From a checkpoint of a small mixture-of-experts model trained on Wikipedia: 9 layers, 96 SwiGLU neurons an expert.
Below are experts of layer 3 (counted from 0) of a mixture-of-experts language model. Rows are named router (the router's row for the expert), gate (a neuron's input weights, with its number), up (a neuron's input weights, with its number) and show model dimensions 0-127. Each number is 128 + 24 x the weight over its row's rms, rounded and kept within 0 to 255.
Before each expert's rows: a language model's description of what the expert responds to. This comes from a sample of Wikipedia text that the model never trained on.

# expert 12
Description: Mid-word letter s. The letter s as a piece inside or at the end of names and plurals, as in Sikor-s-ky, Queen-s-land, Arkan-s-as, fan-s.
router [139 131 134  95 114 121 148 141 123 150 110  87  84 166  98 125 133 100 113 161 149 100  90 139 130 136  82 143 142 144 128 144 117 144  99  88 139 162 144 117 155 176 138  97 111 142 119 108 147 132 113 143 154 111  93 158 152 136 180 170 102 122 114 140 113 149 126 136 112  82 122 102 155  92 137 114 106 179 148 124 123 133 132 132 167 132 142 108  94 100 108 126 135  79 133 120 159 142 145 128  96 163 147 136 161 101 139 155 134 140  93 128 158 150 145  76 114  99 191 163 133 142 118 153 140 108 109 116]
gate0 [139 109 140 127 161 155 139 127 121 130 146  99  86 175 128  76 121 147 169 104 100 105 113 132 147 112 123 149 143 131 114 132 143 124 144  95 170 139 171 166  95 181  92 159  90 156 106 156 122 116 158 142 138 149 135 110 124 174 126 113 137 107 137 147 109 127 135 128  98 102 117 102 116 135  86 154 174 101  87 136 131 112 131 148 124 139  96 164 151 151 101  98 123  89 153  71 146 112  77 127 138 122 184 135 143 106 141 128 111 135 123 160 142 125 114 124 163 171 112 119 116  96 145 117 144 127 130 127]
up0 [121 129 140  96 143 150 144 151  87 120 125 117 139 155 156 137 151 134 167  91 105  99 133 150 128  88 131 154 138 115 122 105 138  74 173 131 190 134 143 115 118 158 117 122 145 118 107 167 160 118 140 128 110 131  90 120 108 147 123 141 116 128 118  85 162 108 126 153 123 115 122 130 133 143 120 141 171 112 133 123 122 152 131 124 125 124 126  95 114 189  90  85 121 117 126 106 184 105  56  78 137 131 149 110 149 104 135 160 142 141 164 180 116 151  82 137 119 136 147 144 132 143 138 104 130 164 125 155]

# expert 3
Description: Plural noun endings. Plural suffixes closing a noun, often before punctuation or "of", such as recording-s, fumb-les, administrative matt-ers, people, services.
router [143 159 134  69 106 104 121 135 109 147 107 137 118 107 115 106 141 128 136 108 140 139  99 175  97 156 114 121 154 127 110 127 133 125 129 129  95 110 154 143 149 139 138 141 144 129 121 118  89  99  73 135 140 138 103 154 113 174 122 170  84 114 117 118 149 174 145 168 142  56 160 144 169 108 145 143 155 143 108 138 144  89 128 174 135 128 128  97 160 127 101 129 134 109 127 123 131 162 121 166 102 160 124 158 145 137 118 149 121 134  99 169 177 141 113 167 105 120 146 143 155 142 147 172 157 122 105 118]
gate0 [ 95 114 105 134 116 105 142 137 122 169 133 120 137 123 147 139 112 104 138  91 157 164 175 166 123 150 119 170 140 129 186 153 117 153 167 110 182 145 121 132 104  93 148  96 100 143 130 134  92 136 120 113 123 128 146 148 115 144 119 149 132  71 137 109 111 111 111 119 118 110 158 168 127 117 175 131 135  78 115  76 159  87  87 136 144 150 161  72 115 137 136 120 109  85 158 136 131 103 126 110 140 123 137 120 145 124 107 109 133 157 109 109 127 129 133 172 115 147 128 142 131 117 123 146 162 105 187 130]
up0 [148 142 160 166  94 152 129 154 151 104 123 106 175 128 137 111 111  84 144 124 135 145 148 128 140 139 126 156 145 101 147  99  60 137 122  86 127 155  89 144 124 133 164  87 129 114 106 133  74 105 104 116  94 168 121 175 127  99 130 136 127  74 148 128  99  95 121 112 124 130 153 126 100 131 108 122  92 149 162 126 127  59  93 133 130 148 128 137 120 146 147 128 151 105 160 132 116 158 113 126 133 102 151 102 129 100 107 126 129 126  90 123 148 160 173 130 130 112 128 166 123 123 147 123 168  91 133 156]

# expert 15
Description: Verb stems after prefixes. Roots after prefixes like re-, dis- and com-, plus common verb and noun stems, such as re-port, rep-air, dis-guise, support, return, Air Force.
router [135 158 170 110 169 104 110 130 124 153 105 146 112 148 148 154 167 128 108 150  76 142 138 134 112 123 132 134 152 116 164 170 124 113 146 140  95  96 140 185 135 141 145 164 148 156 121 148 118 163 111 145  98 105 145 125 134 109  78  95 128 126 157 149 168 122 100  95 125 126 173 143 144 169 158 148  94 143 138 168 147 132 129 171  86 166 111 134 115 156 144 161 130 113 147 133 134 156  91 140 114 123 115 137  95 151 152 145 116 181 148 155 150 135 129 167 132 135  90 136 158 139 114 138 112 128 160 127]
gate1 [142 103 110 142  96 144 160 158 111 121 129 146  86 142 167 115 118 145 117 106 110 146 155 104 140  93 138  99 152  87 111 106 121 176 159 173  86 190 131 147 166 112 124 126 165 133 174 140 160 132 141 137 164 146 116 111 134 123 103 102  91 147 140 117 142 152 147  84 118 119 140 165 148  94 180  99 117 112  85 168 113 120 107 164 141 133  55 127 110 135 110 111 162 132  85 127 124 117 119 111 122 116 159 140 142 158 103 113 112 108 126 124 148 104 139 122 132 122 108 123 132  93 130 139 116 149 125 131]
up1 [149 127 139 128 112 104 152 116 141 145 115  84 135  95 124 161 121 137 133 108 100 136 124 136 114 148 107 105 150  73 126  91 135 127 154 122 138 126 171 131 113  95 116 111 169 122 131 112 138 120 132  83 111 117 166 105 145 134 113 129  88 165 105 161  88 159  99 107 137 170 122 107 165 106 127  88 171 135 135 149 142 120 128 166 157  98  83 140  92  98 101  60 120 144 158 150 117 138 173 127 119 112  97 144 110 138 113 136 120  82 140 148 170 156 146 144 145 120 164 159 123 153 113 103 113 102 124 153]

# expert 17
Description: Word-final s. Final s and similar endings closing names, plurals and place names, as in Massachusetts, Lewis, throws, Saxons, Hassan.
router [105 109 128  83  84 122 116 144 107 144 120 103 161 144  97 105 122 111 166 157 118 121  91 157 168 152  93 116 146 112 143 116 119 176  99 136 129 137 171 107 144 147 124 122  96 156 101 124 147 112  95 118 160  96 105 154 124 167 153 127 107 137 152 110 132 149 127 133 122  88 140 112 155 111 159  94 110 147 107  76 135 114  97 149 142 140 117 115 145 101 119 142 115 125 125 118 184 145 136 136 100 134 151 164 167 121 115 139 107 117  82 126 142 116 143 104  97 155 163 194 149 154  98 121 175 119 109 133]
gate1 [136 135 144 136 115 141 112 105 135 122 126 131 163  86 154 134  98  96 118 140 138 143 119 180 114 146 160 100  84 131 126  91 119 158 100 114 143 107 147 123 107 132  94 141  99 120 130  90 112 104  92 116 139 164 109 102 113 114 148 160 142 149 180 148 116 180 103 183 105 137 109  78 151 114 127 110 102 142 110 164 169 141 124 127 145 149 172 128 159 168 125 136 126 136 159 128 138 133 142 169 145 154 125 110 117 146 154 122 119 134 183 137 144  92 159  83 172 151 128 131 130 158 149 137 114 118 113 168]
up1 [139 112 128 109 114  86 121 104 118 125 146 131 110 108 109 110 133 105  94 129 105 167 117 101 111 175  81 123 104 105  93 123  95 140 101 160 117  97 139 120 157 121 102 178 120 111 134 168 108 143 152  99 132 121 131 130  86  91 158 123  93  91 172  89 123 111 119 121 120 125 113 119 126 155 133 114 126 109 145 151 139 139 106 120 169 110 109 144 125 139 129 100 115 120  78 124 146 117 124 116  92  68 138  89 111  81 103 165 115 131 115  47 155 124 112 136  92 117 110 142 146 142 144  92 127 115 111 146]

# expert 35
Description: Of and prepositions. Prepositions, above all of, after a noun, plus among, from, to, for, as in proportions of butter, copy of the budget.
router [157 101  93 101 134 120  99 147 150  83 124 134 156 105 150 115 137  84 135 100  84 181 127  98  89  91 126 155  88 140 144 106 141 164 113 142 138 144  95 132 129 180 152 132 117 132 108  74 104 111  83 120 123 149 164 132 160 146 119 148 113 137 133  94 121 140 146 164 158  98 176 140 129 111 124 155 151 161 110 108 114 136 152 110 113  90 121 118 118 135 129  95 163 145 154 117 141 161 123 148 180  82 127 124 152 126 108  89  99 117 116 141 138 133 112 101 139 127 114 103 134 110 107 100 117 143  98 120]
gate0 [108 114 128 141 145 118 106 135 107 118 120 149 102 120 151 189 141 126 112 132  94 142  91 125  66 138 182 121 162 161 145 133 149 134 135 105 127 101 131 135  99 143 150 145 108 134 137 123  96 156 149 188 116  71 128 114 142 146  79  92 138 128 136 134 160 157 137 107 113 135 153 139 108 137 108 125 141 119 153 110 127 137 115 110 112 179 131 154  89 122 141 110 129 152 144 122 100 121 132 129 171 151 110  86 143 168 135 160 101 114 118  89 162 115 167 144 121 118 122 119 135 153 128 180 165 103 156  76]
up0 [127 148 152 114 125 143 132 101 127 129 114 139 141 139 113  87 113 134 147 109 142 108 142  96 138 109  52 125  93  95  96 138 114  96 151 155 119 130 148 128 129 105  99  78 121 136 127 164 136 117  86  97 118 184  92 134 136 123 169 164 120 118 126 109  90 120 108 128 145 118 103 137 100 147 159 141  88 122 139 107  93  85 157 135 123  85 157 128 159 139  94 147 123  80 134 116 127 129 116  84 115 105 143 135 106 100 133 107 177 150 141 164  95 148 135 122 157 120 127 112 112 117 122  90 107 144 148 185]

# expert 16
Description: Word-initial consonant pieces. Short first pieces of a new word, mostly single consonants after articles or numbers, as in c-ensus, f-amilies, f-loods, h-our.
router [ 70 113 103 102 124 139 125 123 129 104 108 167 145 113 142 117 117 173 138  72 124 133 110 139 135 149  90 115 105  84 120 140 131 132  88 156 153 144 164 107 130 128 131  92 108 138 123 142  85  78 167 160 144 108 174 139  96  94 108  94 134 100 134 104 105 104 139 125 111  82  98 101 130 146 119 131 115  89 129  97 125 112 113 120 103 116  85 144 162 112 132 159 141 134  79 134 171 135  86 133 129  84 152 160  97 106 176  95 134 134 134 120 126 164 130 112 123 129 111 114 135 110 124  96 127 146 130 119]
gate0 [ 87 167 139 134  98 130 161 146 130 151 113 129 126 132 110 161 111 127  81 166 139 115 136 103 151  88 127  86 125 177 165 138 123 119 121 123 160 126 122 119 132 144 127 109 128 105 107 126 124 130 166 216 143 136 144 105 122 179 179 138 128 138 105 151 122 115 145 116  91 138  86 120 112 131 157 137 117 138 137 102  72 134 142 139 145 119  95 145 103 153 136 138 145 149 121 124 165 134 103 127 106 105 163 107 101 111 142 141 104 126 148  93 151 126 100 122 113 146 156  90 173 153 135 172 111 147  83 139]
up0 [116 144 143 118 132 127  97 105  71 114 125 128 170 118 124 115 116 105 125 102 114 180 154 101 135 146 143 104 151 111 123 120  99  98 152 163 133 151 142 140 112 122 189 154 124 109 127  91  77 102  63 109 140 130 135 131 135 154 145 160 126 121 133 121 155 161 146 145 115 115 158 108 104 114 120  95  96 118  99 135 109 122 104 145 116  97 118 162 136 133 130 106  84 144 121  79 101 122  97 130  96 156 134 150  79 147  96 145 102 104 138 142 133 171 100 145 144 139  85 124 122  96  95 134  80 140 107 141]

# expert 51
Description: Ro/om/ho syllables mid-word. Second syllables of compounds and names, such as class-ro-om, grass-ro-ots, Bin-om-ial, White-he-ad, slo-pe-s, Phi-lo-sophy.
router [132 135 126 163 104 146  84 133 126 128 131 182 124 153 121 107  97 111  95 123 144 104 144 185 151 125 132 146 159 150 117 155 161 111 173 130 110 139 100 146 125 153 102 136 124 122 147  97 162 132 147 160 130 178  89 144  93 128 138 123  82 163 105 146 134  98 135 107  98  98  98 153 172 118 144 117  87 126 170 100 191 137 122 132 104 116 122 139 140 158 171 104 135 137 107 100  99 150 160 134 146 121 144  84 123 114 150 124 122 129 141  83 160 146 107  95 136 116 102 135 133 103 107 101 128 123 105 125]
gate0 [138  99 123 137 157 130 144 135 147 131  96 126 105 133  87 160 164 119 123 137 109  88  98 130 153 129  97 153 157 103 129 150 151  96 123 109 116 106 133 109  91 128  98 107 111 138 115 140 146 147 188 129 130 146 123 139 117 142 137 148 156 155 106 120 103 134  64 127 115 138 127  64 138  87 103 135 150 138 126 124 125  88 133 103 138 114 125 104 168 118 124 128 104 134 138 120 108  89 113 154 122 101  92 142 144 200 117 120 111 152 174 136 115 104 165 138 174 125 143 151 148 122  91 104 167 188 138 119]
up0 [133  97 144 151 149  74 102  81 153  99  95 154 144 133 128 149 138 122 105 145 121 178 123 124 101 138 156 139 135 106 107 101 113 103 167 143 135 124 139 144 100  94 139 154 123 158 141 112 151 109 151 134 147 127 131 183 121 133 156 116 122 116 128  82 152 129 136 116 137 137 137 159 164 121 111 127 131 126 106 151 168 126  80  90 144 154 110  94 101 114 127 132  91 142 136 184 123 124 114 117 188 135 102 144 170 101 148 139 163 125 118 130 146  72 130 133  95 126 118 158 129 145 168 100 111 105  91  91]

# expert 57
Description: Capitalized word-initial letters. Opening capital letter of a title-case word inside names and titles, often after the or of, such as International St-yle, Viet C-ong, Pratt & W-hitney.
router [126 119 113 136 134 160 182 109 118  94 141 136 106 124 148 165 144 126 129 128 119 150  72 150 164 174 118  89  94 134 150 113 161 168 146 138 148 104 138 125 149 100 150  96  92 115 167 124 152 109 136 133 151 110 165 142 165 114 143 138 147  77 136 147  92 116 134 155 174 144 127 104 162 153 166 118  99 106 117 145 106 162 137  95 118 106 103 135 110 142 116  98 141 113 106 106 109 112 102 116 152 181 145 149 149 122 133  99 144 148 147  85 140 121 120 103 122 155 115 131 145 144 160 134 161 185 137 142]
gate0 [138 152 144  95 138 139 124 126  98 150 150 104 159 106 142 156 146 151 133  96 101 106 123 156 116 150 114 148 147 143 114 106 106 113 138 158 133 142 155 120 157 175  85 147 114  92 105 146 104 160 142 125 123 145 127  92 132 101 151 115 167 131 134 154  98 135 145 182 111 129 156  73 107 137  95 122 149 172 111 157 129 167  82 161 114 128 108 128  91 123 129 125  91 149 114 121 139 143  96  80 143 141 124 125 164 132 100 133  96 119 148 112 174 168 116 135 123 110 138  82 123  90 106 134 111  87 126 173]
up0 [170 131 128 123 145 111 102 146  91 122 133  98 146 130 129 159 115 124 118 133 150 125 121 123 128 124 100 125 118 112 153 117 137 131 169 179 129 138 107 112 132 199 116 168 179  80 106 157  99 137 137 138 111 146 133 132 167  88 157 108 100 118 143  90 101 147 134 131  99 127 129  92 116 151  84  93 129 146 110 104 137 124  83 129 149  75 135 147 118  91 113 128 107 144 112  96 112 107  91 107 160 152 121 143 164 128 124 156  91 107 151 105 161 157 110 143 125 116 154 117 120  87 165 171  93 106 116 129]

# expert 41
Description: Slavic and foreign name letters. Letters like j, g, z, wi and be inside Slavic, Chinese and other names, as in Mihajlović, Beijing, Šmarje, Elizabeth.
router [130 162 148 128 137 137 126  87 159 153 125 101 146 173 105 118  93 140 126 141 105 150 155 133 143 127 116 100 105 121 117 121 151 135 153 150 116  99 173 151 102 168 126 130  82 145 117 122 171 125 174 195 107 139 123 135 129 125 143 100 117 157 127 162 131 100 104 115  93 168 126 106 135 119 118 110 124 142 117 118 129 156 132 184 173 140 100 147  95 102 121 155 141 147 144 117 110 103 140 127 113  86 164 101 125 136 111 176  82 130 192 103 115 102 119 122 115 101 159 131 104 139 134  93 139 119 126 164]
gate1 [ 84 152 166 140 152  96 124 122 108 175 152  76  77 151 106  98 101 133  93 114  85 138  93 155 126 116 110  76 129 163  66  78 124 139  85 164 148 107 118 154 100 126 144 119 107 118 143 143 125 174 150 148 112 146 134 108 106 127 132 146 142  95 110 149 139 129 113 139 116 143 150 168 158  70  91 119 118 133 127 118 138 162  97 141  99 135  94 127  81 144 125 136 114 120 113 154  70 124 132 144 135 138 136 113 119 128 143 130 139  83 128 133 136 100 113 130 113 126 101 157 132 126 123 124 141 139 131 142]
up1 [138 110 130 139 135 116 126  79 149 129 129 150 147 125 156 144 113 145  78 116 133 109  82 143  99 121 122 100 141 148 110 160 153 123 133 144 132 177 142 124  71 114 200 130 103 109 119 113 112 117 126 125 119 153 143  95 108 123 107 141 148  95 152 152 147 164 116 101 134 114 125 150 121 113  82 150  74 172 150 159 137 115 148 129 114 116 144 114 112 156 112 125 140 126 149  91 126 138 156 143 116 135 116  93 141 131  66 149 110 169 179 117 130 141  81 158 123 149  99 129 134 131 123  72 122 123  83 143]

# expert 1
Description: Mid-word English fragments. Word pieces inside English words and names, often agent or title endings, e.g. Lab-or-atory, Bom-ber, st-aff, Oper-ation, Minister.
router [137 169 198 157 163 141  94 133 117 194 105 146 125 106 107 143  75 144 106 150 115 103 140 120 113 104  91 143  97 103 125 143 174 155 151 151 115 118 118 159 145 119  89 146 127 140 156 146 137 125 159 104 152  76 120 102 137 127  93 141 125 137 156 135 162 124 122 133 103 122 111 124 123 140 145 137 124 126 128 119 101  95 144 159 147 134 146 139 110 117 121 156 119  91 136  85 122 108 142 129 148  65 118 148 117 148 146 160 163 159  99 123 107 146 122 151 141 161 162 138 103 136 126 112 151 153 105 181]
gate0 [139 106 111 146 133 136 105  88 163 113 109 170 142 125 131 112 115 161 107 139 138 130 156 112 139 121 107 128  99 113 161 123  68 102 112 117 148 149 167 147 127 140 126 100 157  95 134 135  80 103 114 136 142 114 119  79 168 127 136 140 144  94 168  77 138 161 134 137 140  97 121 135  98 149 104 113 104  94 115 143 105 132 128 168 128 135 161 125 131 104 131 130 116  64 113 128 142 138 113 127 141 142 170  95 137 142  83 120 144 191 158 119 157  80 165 101 121 145 148 103 133 118  98 111 125 103  87 124]
up0 [ 93 138 133 103 123 116 137 101 144  80 133 135 113 135 112 108 142 103 172 168  91 136 142 132 131 169 116 132 135 162 120 140 197  84 160  79 134 132 149 140 136 144 129 146 103 128 106 155 151 143 142  63 142 108 138  87  97  98 150  94 132 131 131 154 105 105 161 137 102 131 120 125 139 154 152 166 160 140 155 110 118  87 129 124 152 129 123 128 151 143 114  91 128 170 127 139 101 136 134 118 124 123 137 145 119  75 133 112 144  72 120  99 129 112 109 119 131 119  89 147 141 161 104 123 175 106 100 170]

# expert 36
Description: Inner syllables of names. Middle pieces of names, often South Asian or foreign ones after J or K starts, such as Kap-ur, Jon-at-han, Ka-un-as.
router [137  94 155 192 125 116 126 134 101 150 110 102 168 137 112 137 143 110  90 170 163 125 105 131 141 160 101  98 116 143 142 165 126 120 110 110 166 135 114 121  95 134 118 125  88 135 151 124 143 164 143 153  86 128 123 111 124  92 143 152 165 134 113 135 148  97 121  94 125 132 158 127 113 128 102 165 145 119 180 181 116 166  92 130  93 163 156 130 120 100 128 128 126 101 105 155 152 127 126 123 111 122 142 114 123 130 153 125 125 120 126  92 106  99 137 132 159  81 160 131 149 156 190 119 128 144 162 179]
gate0 [123 153 111 144 168 127 180 140 117  94 170 100 150  76 107 142 165 105 137 112 152 119 108 113 159 112 127 126 181 151 110 159 112 107 146  99 142 145  97 105 120 145 143 114 133  93 133 111 164 144 138 146 118 173 103 106 104 118  90 120 124 106  86 118 123  94 174 122 131 144 129 138  90 152 134 165 105 120 129 131 112 148 146 119 160 124 115 112 141 109 121 118 152  88 104 181 123  84 105 157 145 156 142 146 123 140 111  99  71 122 101 118 113 104 122 130 147 144 146 109  89 114 130 160  99 141 176 127]
up0 [156 125 132 153 146 135 139 136 115  89  95  82 165 129 136 126 125 115 139  74 153 118  95 108 189 143  95  99 170 117 159 116  85 127 152 146 144 126 108 110 142 133 113 161  96 150 112 129 148 150 133 127 122 131 163 143 149 149 141 116 134  80 103 140 119  88 159 114 147 117 145 139 164 125 130 125 118 145 130 114 123 113 114 132 143 134 107  91 146 118 108 121 155  98  99 172 103 106 141 112 117  89 135 122  75 215 122 101 114 104 109 118 152 111 104  94 148  93 128 124 163  88 142 158 126 141 119 138]

# expert 2
Description: W/h/sh word fragments. Short word-internal pieces, often w, sh, h or hu, right after an initial h, w or s, as in He-w-lett, h-ock-ey, w-ages.
router [152  81 127 126  91 121  85 123 120 107 115 139 152 135 136 158 101 118 122 120 134 118 165 101 164 162 129 103 133 148 110 117 158 127 138 134  87 162 138 179 145 131 136 130 162 121 191 107 154 150 129 133 123 166 126  87 145 103 110 115 131 118 120 113 152 110  98 144  99  96 150  82 151 118 139 110 173 103 130 150 161 174 130 132 102 173  93 136 118 122 128 137 133 118 125 149 118  74 157 118 142  94 152 143 112 126 155 184 142 109 146 108 107 150 106 161 113 170 105  93 132 150 106 127 165 145 150 132]
gate1 [ 81 107 150 130 160 149 106 148 138 128 133 138 121  88 147 104 120 107 121 162 139 140 154 117 145 192 107 136 161 102 102 132 134 129 142 110 161 182  81 118  98 100 150 169 123 120 121 105 121 124 148 143 124 143 152 136 108 177 172 118 194 155 122 131 121 128 139  99 115 147 119 128 159 126 124  82 128 152 122 128 107 178 120 135 132 128 106 122 160 145 107 175 131 103  93 161 131 168 137 119 132 132 129 178 122 121 103  81  93 175 113 117 110 108 140 114 129 144 129 130 100 126 107 124 138 129 183 132]
up1 [103 102  94 138 161 156  90 111 143 149 122 135  96 119 136 129 109 122 144 149 119 160 162  97 122 135 103 182 164 149 119 175 146 123 119  89 170 173  82 117  97 132 145 159  87  97 156 121 111  78 143 133 122 193 123 138 118 144 131 114 177 143 121 121 126 129 133 112 122 120 113 128 111 127 135  96 152 143 132 120 128 175 107 122 155 159 131 111 147 148 128 134 165 141  98 129 114 163 189 106 117 148 108 158 118 125 112 102 129 141 104 135  92 130 119 123  94 139 122 155 133 148 109 114 146 110 190 120]

# expert 50
Description: Mid-word verb pieces. Inner and ending pieces of verbs and nouns, often s, ed, c, ur, plus stems like visit, claim, contain, e.g. rec-ed-ed, repla-c-ed.
router [121 192 165  89 120 110 116 124 126 113 141  96 131 156 104 117 161 142 137 166  82  99 132 140 140 161 141 102 153 145 145 166 114 138 160 105 142 116 147 175 161 125 126 176 124 158 118 123 120 106 117 127 117  71 127  87 122  88  68 146 131 132 112 150 148 125 115 137 158  90 117 104  88 128 130 131 156 110  97 162 137 132 117 111 118 141 119 131 114 101 125 172 121  98 132 107 156 121 139 147 119 118 138 166 129 149 159 185 136 162  96 163 130 167 106 138 111  93 116 165 132 127 113 133 122 147 108 145]
gate1 [156 125 181 145 157 124 102 112 120 138  94 141 109 125 112 135 147 141  84 113 100 133 121 112 154 157 117  94  99 108 130 122 123  93 145 144 105 119 128 168 116 121 147 124 146 144 125 141 112  94 183 120 115 170 109 161 130  84 107 134 124 162 126 184 126 121  79 121 139 115 137 127 119 185 137 107 153 175 140  91 112 140 132 150 129 127 170 131 123 173  98 103  87 182 157 108 168 153 164 156 122 131 107 139 127 130 101 116 119  95 134 126 175 130 157 135 109 159 135 154 117 123  95 137 154 115 104 133]
up1 [120 149 172 130  92 129 143 163 109 114 164 151 180 134  98 117 130 122 121 136 130 123 165 138 173 130 122 142 125 148 123 163 127 102  79 162 118 111 134 114 129 141  99 123 134 125  87 150 126 100 119 114 136 170 130 102 137 101  94 104 136 125 192  97  82 139 143 139  83 131 132 110 108 111 135 135 123  95 112 125 134 129 148 147 108 109 142 131 130 147 139 140 155 147 182 121  96  97 187 145 134 150 119 151 152 108  94 136 163  72 148 102 103  85 139 112 144 166 109 109 130 148  97 121 122 119 100 171]

# expert 42
Description: Latin-root word openings. First pieces of words starting with Com, me, cl, ex, pro, Dr, as in Committee, Community, moving, cliché.
router [119 159 123 145 171 105 123 157 132 166 180 168  95 138 149 152 126 133 125 113 154 163  99 137 112 131 104 121 127 138 127 160 154 116 142 161 145 109 113 148 122 110 104 117 121 173 154 127 163 161 168 131 135  87 150 157 140 115  94 122  78 118 151 129  96 159 111 138 139 146 164 140 139 128 110 154 141 125 116 128 164 109 130 113  98 129 118 116 108 125 117 132 163 179 150 122 101 145 106 163 118  79 109 145 114  95 156 131 114 134 171 107 159 181 134 150  96 104 105 133 153 106 174 140 146 156 160  92]
gate1 [130 108 155 153 118 116 120 118 129 135 103 126 100 126 106 111 126 119 162 187 157  91 171 136 102 142 102 126 101 123 130 143 136 132 107 103 138 111 125 140 123 115 141 145 121 144  92 116  79  99 193 125 112 152 148 186  96 116 124 131 107 131 109 133 101 145 134 130 131  91 134 188 104 133 112 154 110 138 139 109 112 140 111 147 157 151 167 105 157 159 112  80 121 142  91 121 140 110  88 154 106 153 100  82 103 130 128 157  72  97 144 145 113 106 166 163 112 120  96 132 161 160 136 151 151 120 135 137]
up1 [127 123 153 123 106 150 144 179 139 207 138  96  99 113 141 139 115  72 160 122 130  98 151 101  96 145 120 134 121 101 118 189 130 150 108 105 114 120 165 113 118 126 127 124 147 117  91 120 119 116 131 126 109 126 123 146 106 134 155 108 148 121 166 120 156 178 130  97 117 124  86 133 121  95 120 148 116 136  94  97  91 162 139 114 142 124 146 139 115  81 126 137 166 139  64 109 137 119 141 133 112 104 113 159 114 123 134  82 104  96 135 124 102  88  94 144  92 146  85 124 155 122 102 104 118 114 125 122]

# expert 55
Description: Single-letter word interiors. Single letters or short pieces completing common English words, e.g. fri-e-ze, Len-g-th, En-g-lish, underst-and, doub-t.
router [138 177 161 114 122 106 107  93 117 103 116  99 131  99 151 126 130 108 132 139  95 122 156 136 117 142 119 119 151 114 120  70 128 142 151 119 123 124 148 123 127 123 145 176 124 141 142 114 124 122 111 176  97 124 127 152 103  94 134 129 129 131 134 166 111 129 104 128 145  76 100 157 122 189 104 134 165 126 130  97 100 111 101 181 166 140 121 137 105 110 149 151  89 133 168 145  77 134 138 171 148 113 117 108 109 186 114 137 154  98 117 121 125 159 135  85  89 141 153 109 112 164 113 151 123 147 101 166]
gate0 [100 191 130  93 111 148 156 135 124  82 110  94  95 110 157 167 144 119 155 155 126 162 116 123 166 114 129 133 143 100 122 160 135 148 154 107 135 147 120 123 139 149 152 118  95 128 124 114 114 153 157 144 159 141  93 146  95 125 120  88 135 154 153 144 114 160 186 109 157 117 169 102 116 128 137  88 146 101 105 125 134 133 136 143 128  54 105 129 116 146 102 114 103 135 160 164 136 113 105 113 134 120 125  97  93 121 130 127 122 172 112 135 117 147 113 116 101  94 152 154 125 121  92  69 120 134 138 167]
up0 [129 110 130 112 155 161  77 170  87  90 145 131 121  37 148 122 132 157 125 130  96 146 117 153 138 117 103 164  90 128 118 104 118  93 130  90 104 115 117 149 118 135  65 152 119 138 130 116 140 148 138 146  94 126 159 139 115 161  77 129 150 160  89  95 117 130 154 139 160 124 133 120 142 171 160 115 140 156 127 174 132 125 110 114 129 101 127 109 146 128 159 135 143 146 164 140 133 153 132 129 131 116 135 123 131 173 144 136 129 149 102  88 131 122 105  99 134  99 117 165 120 105  92 136 170 117 150 122]

# expert 0
Description: Name and place endings. Final pieces of surnames and place names, especially English ones, such as Chest-er, Chisn-all, -shire, -ton, -son, -ford, -ham.
router [138 144 172 101  95 154 160 117 109 151 100 113 113 151 113 158 135  83  90 153 150 143 150 126 145 122 156 149 144 132 136 141 196 119 145 113 111 106 122 125 144 164 130 108 123 152 132 165 166 164 134 140 148 102 139 162  80 146 163 168 101 172 150 137 116  95 142 120  99 113 127 128 130 123 120 100 126 152 157 128 112 147 106 148 135 115 157 125  99 150 179 148 100 143 119 145 154 148 144 146 126  68 129 116 130 170 113 156 138 130 119  86 121 154  96 123 163 149 140 153 142 122 148  79 162 152 110 142]
gate1 [ 85 134 159 119 145 113 168 114 136 134 145  94 105 138 126 102 154 104 111 111 132 138 104 141 131 151 116 109 159 142 127 121 180  80 139 102 149 123 111  88 126 129 153 126 126 117 123 111 143 128  98 167 161 167  96 131  85 144 141 143 159 114  78 107 121 131 168 121 133 142  99 130 118 114 114 121 130 139 192  86 158 111 117 129 138 138 101  92 147 119 143 109 138 171 125 142 124 123 170 140 111 114 112 175 139 139  97 114 101 131  92 162 156 135 145 123  84 149 117 159  98 172 143 153 113 128 127  62]
up1 [115  94 113  99 110 103 156 156 119 127 112 143 127 109 116  91 162 141 183 116 104 155 135 168 120 158 130 112 120 103 126 140 121 140  89 132 136 149 103 158 125 121 107 121 128 188 135 133 119 142 130 100  70 141 123 168 129 141 109 140 104 141 185 143 140 107 141 137 109 103 159  90 110 110 114 151 148 105 140 145 144 142 140 138 148 147 117 119 160 138 148 174 132 116 124 106 171 136  97 161 138 119 125  84 108 153 170  99 113 111 184 106 119 122 142 158 156 103 112 120 173  95  88 146 100  83 147 129]

# expert 63
Description: Ordinal th endings. The th ending of ordinals before century or Army, such as 20-th century, Ten-th Army, twentie-th, plus th inside names like Carmar-th-en and Ca-th-erine.
router [175  98 130 107 109 124 131 143 117 154 127 115 130 126 145 132 124 112 118 155 130 144 151 149 135 147  96 108 141 122 101  78 132  85  98 121 134 199 139  89 103 128 139 140  66 144 129 132 166 101 157 147  88 125 112 114 106 117  88 129 149 174 132  81 129 125  83 175 130 108 113 151 137 132 135 158 164 125 152 100 125 118  96 144 172 132 159 128 106 121 122 168 114  96 145 136 153 112 183 163 149 105 136 123 136 144 143 102 185 116 127 138 130 106 108 145 119 135  92 136 119 141 142  85 140 125 107 143]
gate0 [109 137 118 125  78 116 149  92 109 120 155 119 118 132 142  84 114  87 179 121  68 107  91 142 144 104 157 125 145  84 109  90 146  91 155 133  93 126 106 110 135  95 145 139 138 135 147 117 166 134 151 155 126 106 115 144 132 154 141  93 113 124 164  76 139 101 127  90 111 120 168  71 116 134 109 143 100 168 147 123 109 138 132  99 144  82 115 132 156  94 104  85 110 140  98 114 119 128 122 150 108 141 134 122 135 119 125 104 122  90 176 130  94 137  96 120 152 175 127 118 119 106 152 120 129 127 128 140]
up0 [140 131 104 114 112 116 103 156 113 100 176 160 102 144 133 112  57 131 139 103 146 152 123 155 111 134 118 100 120 191  90 136 120 136 136  99 150 139 141 177 149 141 153 118 102 110 195 130 150 129 138 148 148 131 103 118 135  95 124 149 134 138 105 132 137 160 135 162 133 136 169 165 129  81  98 143 139 134 132 127 132 118 132 132 143  98 133  99 116  92 104 131 121 151 139 107  85 110 151 142 101 145 144 161 154 111 172 147 131 132 127  90 157 104 126 162 169 114  85 152 130 137 118 101 155  90 100 161]